From a checkpoint of a small mixture-of-experts model trained on Wikipedia.
Size: 11 layers, vocabulary 2048, 11.7M parameters.
Below are experts of layer 2 (counted from 0) of a mixture-of-experts language model. Rows are named router (the router's row for the expert), up (a neuron's input weights, with its number), down (a neuron's output weights, with its number) and show model dimensions 0-127. Each number is 50 + 12 x the weight over its row's rms, rounded and kept within 0 to 99.
After each expert's rows: "mostly gets" lists some tokens that are sent to it at least half of the time. This comes from a sample of Wikipedia text that the model never trained on.

# expert 46
router:41 33 39 46 45 73 47 51 63 66 42 54 52 36 68 53 56 49 50 48 55 56 58 48 46 65 30 62 64 45 37 57 66 71 64 44 26 35 60 76 40 44 56 42 46 39 30 61 47 53 43 65 58 38 50 36 51 66 55 39 44 44 49 56 60 56 26 15 49 39 72 61 64 62 56 58 40 63 76 44 29 61 37 52 53 49 45 56 64 32 55 48 64 70 22 43 58 63 39 55 47 60 45 81 63 53 57 49 47 42 40 59 50 55 53 39 67 46 59 46 53 51 60 61 61 43 42 27
up1:54 46 59 75 33 51 41 31 42 49 49 56 40 35 47 73 36 62 45 50 63 52 27 56 49 49 36 53 41 38 48 65 44 46 55 69 55 71 45 49 52 44 62 35 53 41 48 41 57 79 46 50 51 49 69 49 79 35 30 61 66 60 65 53 65 50 49 50 49 32 47 61 52 29 32 54 52 48 31 47 50 54 63 54 48 50 47 71 55 55 54 19 42 60 59 60 58 67 61 61 38 48 67 51 56 54 34 57 40 51 35 44 42 60 71 35 45 54 55 13 64 61 42 45 66 51 42 76
down1:42 38 39 38 56 44 52 57 55 52 51 37 57 61 60 21 38 45 45 27 49 54 93 46 38 46 60 44 30 53 43 73 62 53 71 65 51 39 41 63 47 61 33 69 63 61 52 58 46 36 33 32 50 60 52 59 18 72 64 42 34 40 42 46 50 64 50 49 54 73 50 47 39 72 44 34 65 36 61 44 59 57 53 51 50 62 60 32 31 38 62 56 47 58 59 34 47 42 39 60 54 54 49 33 42 37 41 52 50 48 72 66 53 46 62 47 48 63 42 64 61 58 50 37 44 31 58 52
mostly gets: "ning", "her", "ized", "burg", "ip", "ved"

# expert 11
router:50 71 43 43 63 56 37 19 54 44 28 35 52 37 56 36 37 50 64 54 34 43 61 53 62 56 48 38 23 69 64 59 54 39 43 41 49 52 45 62 44 50 50 50 65 41 54 47 38 31 24 63 35 61 49 54 63 66 53 58 54 53 59 38 32 46 38 74 60 38 43 43 38 34 47 58 56 44 32 52 51 43 47 57 49 55 59 42 38 59 64 34 45 54 58 33 32 47 75 56 62 69 34 31 63 26 58 50 62 35 71 52 59 52 41 61 36 45 61 60 31 74 68 38 45 40 49 46
up1:54 61 47 30 62 54 57 61 53 34 51 38 34 85 48 68 46 72 43 52 47 37 19 43 51 45 50 48 44 30 56 52 48 53 67 39 41 40 58 34 32 53 30 39 36 74 50 48 69 63 38 56 66 50 41 58 58 42 43 33 48 21 38 53 62 57 79 52 57 66 58 41 52 61 53 48 67 41 42 51 54 31 42 61 41 60 44 28 62 53 65 47 77 47 46 55 54 35 62 45 63 52 55 61 46 27 44 54 48 57 63 36 57 33 47 56 36 58 48 60 60 40 41 54 41 62 31 43
down1:44 37 47 51 46 37 53 55 45 58 46 69 68 66 49 40 52 34 61 52 53 55 39 54 34 32 48 65 33 51 34 49 42 53 41 33 41 39 52 64 49 52 51 54 49 72 42 52 41 79 65 41 58 59 59 59 66 64 58 88 27 68 53 47 36 36 45 46 53 37 46 47 51 37 50 51 44 53 46 54 53 76 36 49 60 45 53 30 51 40 41 63 54 36 55 38 24 82 56 40 48 51 68 26 55 41 40 47 52 68 35 56 43 59 51 34 70 34 63 67 46 52 57 66 35 48 71 51
mostly gets: " the", " con", " re", " f", " ex", " be"

# expert 19
router:50 59 53 59 55 74 45 49 09 59 51 56 56 50 47 46 49 43 40 35 36 58 44 55 68 42 67 56 47 55 26 52 54 44 56 44 44 42 44 66 64 39 80 58 44 44 59 40 61 46 61 45 59 48 44 32 49 62 64 60 67 50 46 54 60 52 66 42 46 54 56 41 29 47 38 49 48 45 61 63 59 69 58 54 41 49 79 58 26 50 61 40 54 50 47 32 42 65 37 64 58 44 28 50 62 21 54 37 40 51 51 59 37 86 59 34 65 50 57 59 45 68 77 54 64 54 47 41
up1:52 50 52 51 55 52 50 71 52 50 47 62 54 59 73 45 55 40 56 49 58 60 07 54 57 35 41 63 53 38 54 42 45 57 49 36 43 80 40 39 40 41 61 68 53 50 45 79 67 46 58 46 12 64 58 52 68 37 53 50 62 51 59 68 76 52 33 50 46 40 69 76 50 71 43 48 43 40 40 33 55 48 39 45 52 52 63 42 50 42 39 42 40 47 40 46 47 29 57 38 59 35 47 50 33 60 27 45 50 28 65 44 39 56 76 48 58 40 47 54 42 59 39 47 52 41 39 51
down1:44 31 34 46 61 39 56 45 45 47 57 42 53 35 49 52 62 45 43 52 51 52 64 39 36 59 33 58 58 55 31 52 48 50 36 77 62 57 50 56 37 56 61 43 58 28 48 37 46 66 55 58 47 45 38 44 47 46 45 57 38 44 16 48 33 40 55 63 53 47 44 23 79 31 61 55 42 38 59 72 57 44 66 48 84 53 48 74 60 52 43 61 71 56 34 42 44 30 57 41 37 58 63 46 69 58 56 45 40 82 46 44 53 59 41 58 51 47 58 29 58 63 68 50 47 65 68 40
mostly gets: " ca", " de", "ly", " a", "ally", "que"

# expert 23
router:51 65 60 48 47 40 57 30 40 63 53 53 56 56 37 54 58 33 41 83 49 41 61 63 58 53 46 48 75 45 37 36 37 40 63 48 36 71 71 33 47 55 36 36 59 53 38 62 59 42 51 55 45 35 31 50 40 42 72 40 55 58 25 61 44 40 41 33 49 59 57 41 48 41 47 70 57 49 49 38 38 39 50 41 33 40 59 48 54 55 72 39 59 31 47 40 44 31 38 63 48 56 45 59 69 77 30 33 66 63 53 43 36 22 36 53 45 63 54 46 34 75 47 58 43 56 61 52
up0:45 45 64 48 31 58 62 47 51 41 19 25 36 64 54 55 47 34 48 37 38 50 44 50 64 63 36 64 48 51 65 52 53 43 54 48 55 63 35 62 37 46 44 65 26 46 65 47 71 33 44 32 44 66 45 65 52 53 41 69 47 57 73 47 46 68 61 66 49 49 41 62 41 51 66 39 52 41 41 47 47 33 33 50 62 71 38 47 51 44 43 49 36 52 64 69 52 55 79 52 32 57 41 52 33 43 79 65 33 44 62 68 50 46 70 33 40 55 37 59 52 38 69 52 47 31 57 44
down0:36 32 71 39 56 37 52 74 62 32 25 35 49 42 55 50 33 41 49 60 68 37 56 55 54 44 42 45 40 41 73 57 12 37 45 58 48 38 59 58 21 43 35 54 62 58 67 56 53 41 56 72 61 54 49 75 69 44 40 45 57 48 41 46 47 50 52 38 41 46 43 58 52 79 63 60 60 46 42 24 43 43 38 49 66 35 48 43 46 48 47 53 62 52 51 53 55 70 43 49 44 59 66 68 43 50 33 74 44 39 46 44 43 87 43 41 51 49 47 52 55 54 48 62 47 51 63 48
mostly gets: " Ca", " Bri", " Mc", " Island", " West", "ć"

# expert 34
router:37 39 66 69 66 45 58 43 73 44 60 48 46 70 49 40 53 31 50 62 47 52 55 54 34 48 57 39 57 62 28 60 51 51 79 63 57 33 40 49 27 49 48 32 34 47 44 56 45 36 28 49 43 35 55 61 67 50 48 53 68 45 48 37 37 58 51 53 63 50 32 58 61 44 52 49 37 41 31 40 32 76 61 57 60 36 40 68 55 25 48 69 27 73 44 34 43 61 35 49 33 68 57 64 34 52 49 49 42 52 35 72 49 56 41 44 36 40 51 63 33 52 46 40 65 53 45 39
up3:58 51 57 53 50 42 45 44 40 31 55 32 55 42 54 34 38 48 63 58 52 42 33 55 65 43 40 47 46 51 54 17 70 50 65 61 65 48 40 40 52 54 46 80 43 25 50 41 50 67 57 45 42 58 62 66 50 70 47 53 84 43 52 31 53 46 45 44 82 57 56 42 62 48 53 68 52 41 53 40 24 51 43 54 37 31 47 56 61 39 53 56 57 53 37 48 25 42 60 69 43 43 56 30 81 52 31 41 62 52 63 57 25 60 63 57 58 43 51 47 64 58 59 62 52 38 44 51
down3:49 53 46 40 38 57 52 38 49 51 57 45 40 26 59 65 52 53 44 53 56 48 57 38 29 27 60 46 50 47 51 61 40 51 57 35 37 54 56 57 64 58 53 39 67 62 36 57 45 46 24 53 51 54 23 56 53 39 27 62 55 39 39 37 72 59 68 48 29 60 60 36 30 64 52 64 30 52 32 35 38 56 37 51 58 58 50 36 38 66 48 47 28 53 52 68 44 82 30 56 62 63 46 42 44 67 56 64 51 69 68 53 62 52 55 60 21 60 43 45 46 55 56 75 62 50 34 48
mostly gets: " work", " this", " during", "born", " other", "out"

# expert 17
router:52 60 52 35 54 54 41 58 63 34 58 65 41 67 49 50 52 52 39 62 39 76 59 45 46 46 67 48 67 32 46 31 57 64 45 65 38 43 57 52 70 44 25 63 51 49 29 52 66 64 69 41 60 57 50 35 21 54 72 60 56 38 43 55 60 33 45 59 65 60 60 46 51 79 60 28 38 66 72 40 71 39 67 36 52 38 42 40 54 65 49 58 61 56 33 48 58 40 48 62 35 52 57 47 30 48 53 42 57 51 49 52 35 35 57 69 51 37 54 43 64 50 31 51 54 69 51 33
up0:42 53 64 45 66 41 71 53 53 37 48 67 38 41 42 50 58 44 42 56 71 31 66 51 41 49 55 46 43 42 56 47 45 38 53 59 56 51 44 33 48 50 60 59 59 34 54 53 44 62 53 47 58 66 24 63 44 75 28 75 47 35 37 53 29 60 35 53 54 44 52 36 66 62 55 48 39 46 36 42 42 45 47 75 68 68 46 36 45 25 65 51 62 50 53 40 43 53 47 50 58 39 69 32 54 21 44 54 44 84 65 66 46 71 58 52 38 51 42 40 68 53 35 51 36 75 52 59
down0:36 46 69 59 70 29 54 73 60 47 54 68 45 35 34 25 44 43 66 82 27 59 45 60 31 60 63 62 49 46 55 58 61 47 81 52 35 39 50 65 59 54 29 48 54 43 26 47 67 50 40 39 64 60 40 36 50 32 43 44 41 57 50 62 64 58 53 55 53 55 46 68 56 50 33 53 60 45 48 44 62 37 64 54 63 43 52 61 44 40 39 75 34 33 51 41 38 55 58 43 37 52 59 42 62 56 55 44 59 30 54 26 44 31 49 44 56 50 52 32 46 61 47 38 36 58 41 59
mostly gets: " /", "_{", " &", "/", "\\", "{"

# expert 48
router:41 54 42 50 65 63 48 53 58 56 58 43 43 51 27 32 36 48 38 50 34 55 45 61 54 38 56 53 49 38 49 51 44 42 57 63 64 67 65 43 61 56 49 56 50 46 68 59 50 50 50 53 67 62 61 67 40 62 46 74 46 36 50 29 27 38 70 77 43 43 45 48 34 62 33 43 35 34 26 27 53 61 70 59 53 65 66 50 45 31 37 65 46 59 55 43 48 74 44 72 70 44 48 61 46 26 51 50 44 46 77 54 61 54 71 45 54 33 54 43 52 57 38 60 50 35 72 68
up1:38 56 46 33 38 39 48 39 46 48 58 39 51 45 45 43 48 40 43 77 50 54 43 54 46 38 43 48 53 75 70 14 49 26 46 53 45 49 52 69 45 60 59 45 59 62 61 52 44 28 50 55 57 71 34 56 39 36 69 54 79 24 52 34 35 50 41 50 60 50 77 31 48 49 79 74 69 52 40 51 39 52 41 32 52 50 48 68 57 56 66 33 61 29 57 34 65 41 48 63 44 44 51 44 51 54 63 51 36 50 58 64 54 46 34 66 54 47 51 56 55 58 55 31 56 58 37 50
down1:58 52 41 46 62 52 57 49 52 61 56 61 47 66 54 72 52 68 51 58 43 33 64 51 44 52 34 39 45 39 63 66 52 67 52 61 55 47 35 26 66 49 42 50 60 49 47 19 68 60 42 21 45 36 40 48 73 59 69 46 37 54 30 59 56 68 48 28 45 52 58 65 33 39 45 26 52 22 53 62 51 50 56 77 57 38 68 41 37 52 82 45 48 40 41 58 41 37 58 55 47 40 42 53 61 58 51 65 70 36 43 41 51 45 51 43 47 56 57 50 51 33 71 67 50 40 42 40
mostly gets: " con", " ex", " over", " se", " lo", " un"

# expert 3
router:47 51 36 56 43 80 50 61 43 52 50 78 33 51 73 53 42 49 46 53 56 64 50 47 51 41 34 51 50 67 83 56 56 46 21 52 71 34 34 50 27 49 58 49 43 22 57 68 52 37 63 44 51 62 51 59 44 54 55 52 61 40 41 55 44 62 65 59 46 54 52 72 58 29 45 29 56 47 66 31 44 49 27 51 66 58 59 51 52 61 40 39 68 47 32 43 55 43 49 33 19 44 59 53 48 21 38 56 39 46 41 64 37 59 50 46 47 48 51 44 57 42 38 38 38 58 33 46
up1:45 57 54 53 70 54 51 32 51 48 32 47 57 76 56 49 53 51 61 63 51 48 56 30 69 32 38 42 60 54 53 40 48 46 61 41 53 51 48 51 46 50 26 48 60 49 59 56 60 54 36 52 50 61 35 80 43 32 73 54 51 57 73 53 62 56 55 38 58 65 48 48 43 32 29 30 28 24 56 54 69 51 48 29 37 56 60 67 20 34 63 64 51 72 42 28 43 56 46 62 53 45 66 47 66 51 35 38 53 59 33 56 42 60 54 50 19 41 53 60 42 45 48 33 55 64 61 49
down1:57 33 39 44 44 75 52 55 49 30 64 58 62 50 48 47 49 50 50 42 57 66 54 45 53 57 52 51 31 48 53 47 66 63 68 56 50 76 54 63 34 51 48 47 49 49 54 28 48 49 40 33 65 58 48 47 51 54 49 55 43 54 27 74 56 56 44 53 52 42 41 59 54 93 57 64 57 61 49 35 33 51 62 59 46 32 53 47 73 65 34 51 50 40 56 58 64 47 45 70 42 42 43 45 50 44 48 46 51 55 34 38 32 49 18 48 71 47 70 42 60 54 14 29 54 27 32 43
mostly gets: "---|---|---|---|", "point", "ident", "elected", "ick", "der"

# expert 39
router:57 74 55 55 41 31 45 53 51 40 44 47 46 62 54 54 48 63 47 44 49 73 65 45 53 37 52 40 28 44 45 41 63 53 68 62 31 46 61 35 55 46 42 65 50 72 27 53 43 64 48 38 34 42 46 38 50 38 64 52 46 49 56 60 85 50 35 61 63 55 64 42 52 62 61 27 59 55 65 40 64 52 55 42 29 42 22 49 61 42 57 55 42 82 40 52 52 68 61 55 49 56 62 50 61 58 58 44 36 28 42 45 52 44 54 70 33 47 62 60 29 47 48 31 41 62 40 24
up4:49 45 62 22 58 24 50 28 57 42 49 48 45 47 48 58 48 27 60 44 38 79 72 48 50 51 49 52 48 47 60 47 43 48 20 50 51 68 53 40 36 46 55 69 61 44 43 38 52 46 57 45 58 59 60 70 58 46 45 68 53 56 66 33 50 71 75 26 60 57 55 42 45 71 39 34 48 53 45 58 74 40 45 70 66 49 53 47 53 55 56 46 41 46 80 20 57 28 55 51 59 47 38 50 50 71 59 52 34 62 54 40 49 51 57 57 27 51 43 58 68 48 60 39 67 52 50 56
down4:52 50 54 77 56 43 46 37 46 52 32 50 53 39 37 52 37 61 35 63 65 54 55 50 63 34 61 60 64 59 46 31 58 34 67 56 49 35 48 78 66 42 44 32 35 36 29 52 66 52 45 33 50 42 42 59 38 70 34 43 47 41 41 71 48 46 71 74 58 68 45 40 63 41 52 35 62 53 57 54 63 51 77 48 41 55 37 57 63 65 46 74 38 57 40 31 48 33 56 56 44 56 62 39 56 57 29 39 62 30 70 55 51 53 63 49 65 40 42 40 57 49 58 28 33 47 50 51
mostly gets: "″", " /", "–19", "}", "′", "а"

# expert 10
router:57 51 44 50 51 58 45 31 36 61 40 41 54 49 58 31 48 49 56 41 52 56 56 47 63 32 53 51 30 61 85 59 58 65 54 36 31 44 29 53 79 48 66 38 39 38 43 38 49 69 53 70 56 67 60 54 37 42 39 53 36 61 51 59 35 42 49 61 56 53 58 43 71 25 53 32 52 47 31 56 51 66 45 38 47 50 33 37 55 48 64 72 46 72 47 73 74 44 50 31 47 61 57 42 53 53 31 54 53 30 35 57 66 55 41 67 31 68 44 44 46 58 45 31 39 49 55 51
up4:35 49 48 65 51 44 58 64 55 55 71 65 60 73 75 45 79 61 59 46 66 80 45 57 51 45 27 36 33 57 52 26 54 53 40 34 72 39 54 41 42 43 56 37 55 48 49 47 57 54 55 69 51 40 53 66 53 52 57 60 59 55 44 45 65 62 59 58 24 45 53 40 46 34 47 37 51 36 47 50 78 57 46 49 41 67 53 60 54 36 48 45 32 52 69 32 47 51 26 51 58 40 59 39 47 57 40 70 47 58 42 43 47 84 56 41 57 50 33 74 51 45 32 46 52 51 51 64
down4:51 27 45 45 56 50 52 62 51 52 25 36 47 50 46 61 62 62 53 51 39 41 54 58 46 31 42 35 33 58 62 50 32 52 52 35 67 56 44 59 45 58 60 48 53 64 46 43 54 38 44 45 50 42 42 40 67 74 53 30 55 28 62 59 70 47 48 40 42 37 42 56 45 44 53 45 51 69 51 61 50 69 58 72 50 83 58 37 54 50 61 48 72 74 65 47 33 44 60 37 53 37 64 20 51 23 66 56 56 36 49 50 66 53 51 39 27 54 52 46 71 50 32 49 27 71 60 50
mostly gets: " 0", "34", "32", "38", "|", " −"

# expert 49
router:51 58 36 45 51 64 54 45 60 51 31 61 39 40 52 53 45 42 50 28 62 64 41 63 60 46 28 51 67 50 49 57 41 47 64 33 69 45 41 75 61 59 40 51 43 35 49 43 35 38 74 38 53 64 42 61 73 31 45 43 39 26 63 55 46 37 74 41 37 64 47 62 62 59 34 28 61 54 72 58 59 49 40 50 68 67 45 56 59 66 37 44 42 40 51 67 40 35 54 30 25 27 38 63 62 39 65 41 40 49 41 52 55 49 50 42 48 41 60 58 66 26 62 56 40 60 60 46
up0:39 44 60 42 74 38 45 71 57 65 49 43 58 62 75 48 52 64 46 73 57 56 54 51 31 44 48 43 45 33 41 33 39 48 31 44 51 32 70 51 45 71 48 32 59 59 64 35 33 53 33 63 58 19 61 56 57 59 58 34 44 48 51 52 66 50 45 55 65 50 25 45 55 51 48 36 51 56 30 45 47 51 46 41 38 63 48 35 57 32 40 49 60 53 63 46 62 53 47 57 52 58 74 44 47 43 63 61 53 48 74 53 49 20 37 29 27 55 43 52 40 49 74 44 55 39 70 64
down0:49 55 33 61 38 52 51 68 64 43 31 62 52 53 62 41 53 40 43 59 54 49 39 56 70 34 60 57 82 31 55 52 59 36 59 48 44 45 30 50 47 28 43 62 56 60 65 59 48 67 62 63 49 46 53 47 65 35 34 47 54 40 23 55 62 32 53 55 51 49 64 42 57 59 61 51 46 45 49 51 28 48 32 47 51 58 25 34 54 41 67 67 58 44 44 71 51 45 45 46 51 38 63 42 30 61 41 54 57 66 32 29 29 63 63 32 69 53 51 34 56 66 22 69 41 51 51 66
mostly gets: "ual", "per", "amp", "ral", "ger", "ident"

# expert 13
router:47 46 49 41 54 46 50 66 57 65 64 69 71 56 66 39 61 27 59 60 53 41 52 46 55 59 52 49 74 43 50 48 43 65 41 40 35 53 67 43 32 57 31 58 64 60 26 52 57 54 43 57 57 32 29 35 42 51 65 38 43 36 38 57 39 47 40 13 45 39 62 54 49 75 78 69 52 57 59 42 42 48 43 49 58 54 52 59 58 47 54 47 65 34 44 52 61 38 45 60 29 22 36 58 70 48 36 42 59 56 41 53 39 36 52 52 45 45 41 75 53 36 35 54 56 73 36 58
up0:58 43 70 38 41 61 46 60 36 59 65 65 70 52 48 42 37 37 59 54 61 26 39 53 43 49 52 64 34 34 51 64 53 60 56 61 43 54 56 50 54 47 54 67 34 34 43 58 71 67 55 50 45 60 45 50 40 61 50 63 49 63 54 49 38 50 55 46 42 46 33 68 44 54 34 42 47 55 38 33 35 36 71 29 56 32 75 40 23 50 72 35 39 60 58 68 61 48 64 50 58 50 67 30 72 58 50 62 63 65 55 29 32 40 49 39 63 53 65 39 59 43 57 57 62 18 52 44
down0:61 61 45 60 47 50 43 42 56 36 32 28 44 44 59 53 51 54 47 62 59 65 64 31 33 48 52 37 48 65 47 50 48 45 71 47 65 33 40 55 39 61 36 34 46 43 40 29 42 38 48 35 49 41 53 52 62 47 61 50 56 45 67 53 77 44 48 56 43 51 54 53 29 47 66 57 68 31 65 67 53 67 47 51 55 43 24 37 54 54 41 68 63 38 62 39 36 53 27 65 41 42 54 87 23 59 47 44 58 63 48 85 57 64 58 60 35 37 60 53 51 54 53 35 43 62 34 59
mostly gets: "gan", "ć", "ley", "tt", "j", "ug"

# expert 1
router:54 71 44 60 46 41 42 34 46 48 50 69 64 72 49 74 37 43 57 61 63 46 58 37 30 56 67 50 55 45 57 31 37 40 39 40 42 57 47 38 62 57 38 24 54 67 48 32 57 59 56 51 50 41 36 45 41 40 50 52 44 47 44 59 57 45 44 36 74 53 85 42 45 62 47 46 57 64 48 45 52 46 50 41 46 42 56 39 49 55 67 46 60 24 40 75 47 27 51 60 55 49 57 51 62 69 36 36 59 58 32 30 38 25 20 64 43 42 59 64 41 49 36 38 39 69 39 47
up0:40 57 47 54 40 67 54 58 62 38 62 30 61 53 55 23 66 46 40 44 60 80 54 38 54 52 53 75 57 43 31 21 48 45 47 58 66 53 26 63 61 44 40 53 43 44 57 36 56 55 44 19 62 65 28 62 55 29 68 53 57 51 47 40 72 47 72 62 41 49 36 33 48 69 53 35 32 55 58 42 38 55 63 59 61 48 46 44 69 38 64 37 36 51 42 58 58 67 43 63 48 57 57 53 57 49 48 49 50 50 54 38 57 36 62 52 47 17 54 53 52 55 56 36 45 55 68 38
down0:53 57 42 41 26 54 47 38 45 42 62 65 31 39 55 60 43 47 59 60 60 31 53 51 48 54 40 73 41 57 69 46 57 37 51 56 30 51 43 47 41 63 54 39 41 51 51 43 26 38 36 50 56 58 46 69 55 42 64 32 25 30 49 58 43 28 45 59 40 49 79 49 76 47 53 69 63 55 58 48 51 48 16 71 69 38 26 48 71 34 41 51 50 68 49 42 79 43 44 60 49 54 47 62 55 49 56 37 52 62 36 42 45 41 60 49 63 40 57 42 69 52 59 64 52 50 71 55
mostly gets: " Ja", " Ka", " Jo", " Sa", " K", " John"

# expert 31
router:56 65 56 28 65 64 50 65 39 58 52 60 48 36 64 53 57 54 59 34 37 57 63 55 53 37 36 49 56 42 48 54 42 44 41 75 29 59 37 75 40 36 67 65 48 32 54 48 38 32 59 40 38 46 59 38 64 37 53 45 52 42 47 34 59 45 57 57 58 55 60 61 61 50 69 57 43 47 52 51 39 32 51 39 69 43 71 49 44 59 31 27 43 57 24 38 57 46 46 42 45 31 36 74 53 39 55 35 49 61 61 62 27 51 87 47 59 51 40 27 57 45 53 46 58 28 55 52
up1:43 47 28 53 64 43 61 50 64 61 47 34 62 50 24 59 63 60 54 45 41 62 47 46 41 48 44 60 51 51 47 34 41 50 65 87 40 30 44 43 61 55 43 25 41 32 69 61 46 30 47 60 43 55 54 44 79 40 45 27 35 48 44 66 54 69 74 51 47 50 63 40 88 34 64 56 59 53 58 54 46 51 59 52 49 57 55 49 41 40 48 57 62 47 58 50 38 61 70 41 54 49 40 57 44 35 68 66 38 34 40 39 44 38 20 33 41 52 41 55 58 49 56 39 42 53 60 57
down1:39 53 63 55 43 62 51 19 40 64 73 45 69 55 72 53 54 57 37 39 72 43 54 63 37 43 44 44 70 65 53 57 45 65 57 35 50 42 59 40 43 34 59 69 40 50 46 71 37 59 28 41 39 68 65 72 41 62 50 58 61 64 66 41 52 45 42 54 48 53 37 52 36 62 27 39 41 45 41 64 45 49 29 62 59 45 56 31 50 42 59 55 31 32 64 49 70 41 56 46 60 59 38 48 57 55 33 36 45 74 54 51 49 26 56 43 53 33 37 49 40 62 66 46 50 44 23 48
mostly gets: "ite", "ity", "ities", "ize", "ship", "cle"

# expert 59
router:52 45 51 59 65 41 58 48 52 27 53 50 33 77 54 41 36 52 66 25 43 45 57 29 43 36 47 58 48 65 50 76 54 46 49 52 55 24 33 50 54 27 70 49 54 53 37 69 51 30 25 51 52 36 45 38 52 52 31 46 53 43 43 60 50 57 59 47 62 40 55 68 30 58 60 27 59 67 61 77 56 54 36 54 64 44 59 54 64 55 56 46 33 70 29 42 56 47 46 56 29 59 35 49 44 45 67 38 59 59 51 52 35 42 56 51 62 46 32 51 59 34 34 57 67 45 48 73
up1:40 20 51 65 46 44 55 51 52 50 39 19 36 55 57 54 45 69 48 37 38 51 47 48 66 66 49 43 48 62 61 43 56 44 36 56 42 41 44 38 48 32 54 66 57 66 74 64 46 63 52 52 40 56 45 54 37 57 43 66 57 81 62 64 54 73 41 55 60 55 49 55 42 47 51 31 54 50 36 59 44 38 34 40 48 72 56 65 51 47 40 68 33 51 53 60 26 51 79 69 34 51 30 53 32 60 56 80 46 38 42 51 37 72 67 38 52 53 47 28 40 47 55 48 41 42 48 39
down1:43 80 47 34 47 41 53 50 56 70 54 53 63 72 38 44 39 59 47 42 48 66 58 50 42 36 50 55 26 43 53 53 56 44 49 49 58 76 55 38 52 43 60 69 57 66 43 25 66 37 48 31 54 59 50 25 38 49 49 46 50 31 38 31 40 48 57 40 50 35 49 28 67 37 55 34 42 48 68 53 60 57 56 54 65 55 40 34 68 52 52 42 64 55 42 38 61 49 30 47 48 62 42 37 62 23 41 39 62 54 62 56 52 35 33 89 33 50 43 70 52 59 63 41 51 52 53 64
mostly gets: " part", " known", " design", " including", " such", " include"

# expert 43
router:43 48 60 62 49 66 47 44 55 54 07 63 34 59 75 49 58 40 54 53 50 63 50 36 54 26 65 50 30 58 48 57 41 41 56 28 50 38 43 50 55 28 49 58 55 61 38 46 33 55 59 61 68 41 47 70 46 47 59 36 50 61 49 73 56 47 62 36 60 59 42 18 47 25 72 39 47 44 66 41 55 35 48 45 44 34 48 62 73 64 42 51 48 56 42 64 56 41 57 36 46 66 42 45 51 39 52 70 49 31 52 58 54 63 52 56 56 74 55 43 53 71 74 50 37 56 48 43
up0:36 22 23 46 35 47 42 32 46 35 70 62 48 53 53 52 53 56 68 53 49 39 71 50 43 50 49 36 36 49 50 48 64 30 41 41 77 55 32 66 55 72 46 51 51 49 47 68 52 49 43 42 49 72 58 75 47 54 38 39 80 38 62 46 46 45 47 60 56 60 59 71 40 55 52 51 53 41 31 50 36 70 45 21 58 51 55 77 37 68 77 50 54 63 50 56 48 39 48 55 55 32 58 41 49 44 42 65 57 55 39 62 65 46 55 45 54 42 52 50 40 37 29 34 53 68 59 49
down0:44 58 61 62 37 37 45 44 49 54 32 19 66 49 54 47 55 34 45 49 79 53 31 61 46 40 60 56 49 67 60 32 62 40 74 60 71 53 60 41 36 47 44 61 16 56 39 40 47 64 46 65 73 59 53 48 52 40 64 56 47 53 43 52 41 58 63 25 27 70 51 55 48 59 62 49 60 46 46 47 43 50 40 42 34 27 37 56 50 43 47 49 24 67 74 62 42 44 48 46 55 49 38 69 69 53 47 42 52 31 54 38 43 66 49 43 71 48 56 70 54 69 43 51 46 48 57 42
mostly gets: " |", ";", ",", " ·", ");", "s"

# expert 30
router:60 51 58 57 49 47 64 43 39 24 47 49 40 46 21 63 49 57 24 52 47 51 48 49 29 46 53 60 43 47 25 41 66 29 54 51 55 60 54 63 73 40 56 51 50 47 73 45 64 64 68 24 46 68 72 52 46 55 35 58 58 41 49 47 35 56 71 65 60 54 58 43 50 20 21 43 49 43 48 38 44 56 72 51 33 42 63 36 39 63 67 53 57 57 52 55 32 53 58 61 65 49 55 41 28 68 45 51 39 44 52 45 42 40 43 39 56 47 69 33 49 43 51 63 60 59 63 70
up1:50 35 54 42 66 55 58 57 38 41 23 57 69 56 30 50 50 48 43 51 62 54 42 56 31 70 43 72 56 38 33 55 79 46 52 69 30 44 40 35 63 45 47 61 33 29 67 50 68 62 45 47 58 74 58 57 52 55 53 65 66 34 48 41 58 57 66 52 48 53 42 25 59 50 44 58 02 39 43 34 47 62 49 58 60 65 55 57 45 45 46 53 62 56 33 29 45 42 59 50 47 44 39 48 31 57 44 53 41 46 39 47 61 54 68 67 58 41 48 35 50 56 52 46 39 38 66 62
down1:59 36 45 46 74 42 52 46 65 65 57 22 57 48 52 47 47 20 43 57 81 49 46 33 51 23 80 43 45 56 60 59 32 54 53 49 66 51 52 30 35 35 43 35 61 36 40 63 33 69 53 60 63 55 43 48 55 47 42 57 54 35 60 56 36 52 37 42 49 69 55 49 46 58 35 64 53 44 37 48 48 40 37 44 42 30 45 42 60 62 69 53 60 59 48 72 54 59 58 59 55 34 66 55 57 51 37 67 37 49 32 57 70 20 30 61 60 50 58 66 58 47 53 47 42 62 51 46
mostly gets: " In", " Re", " St", " He", " C", " De"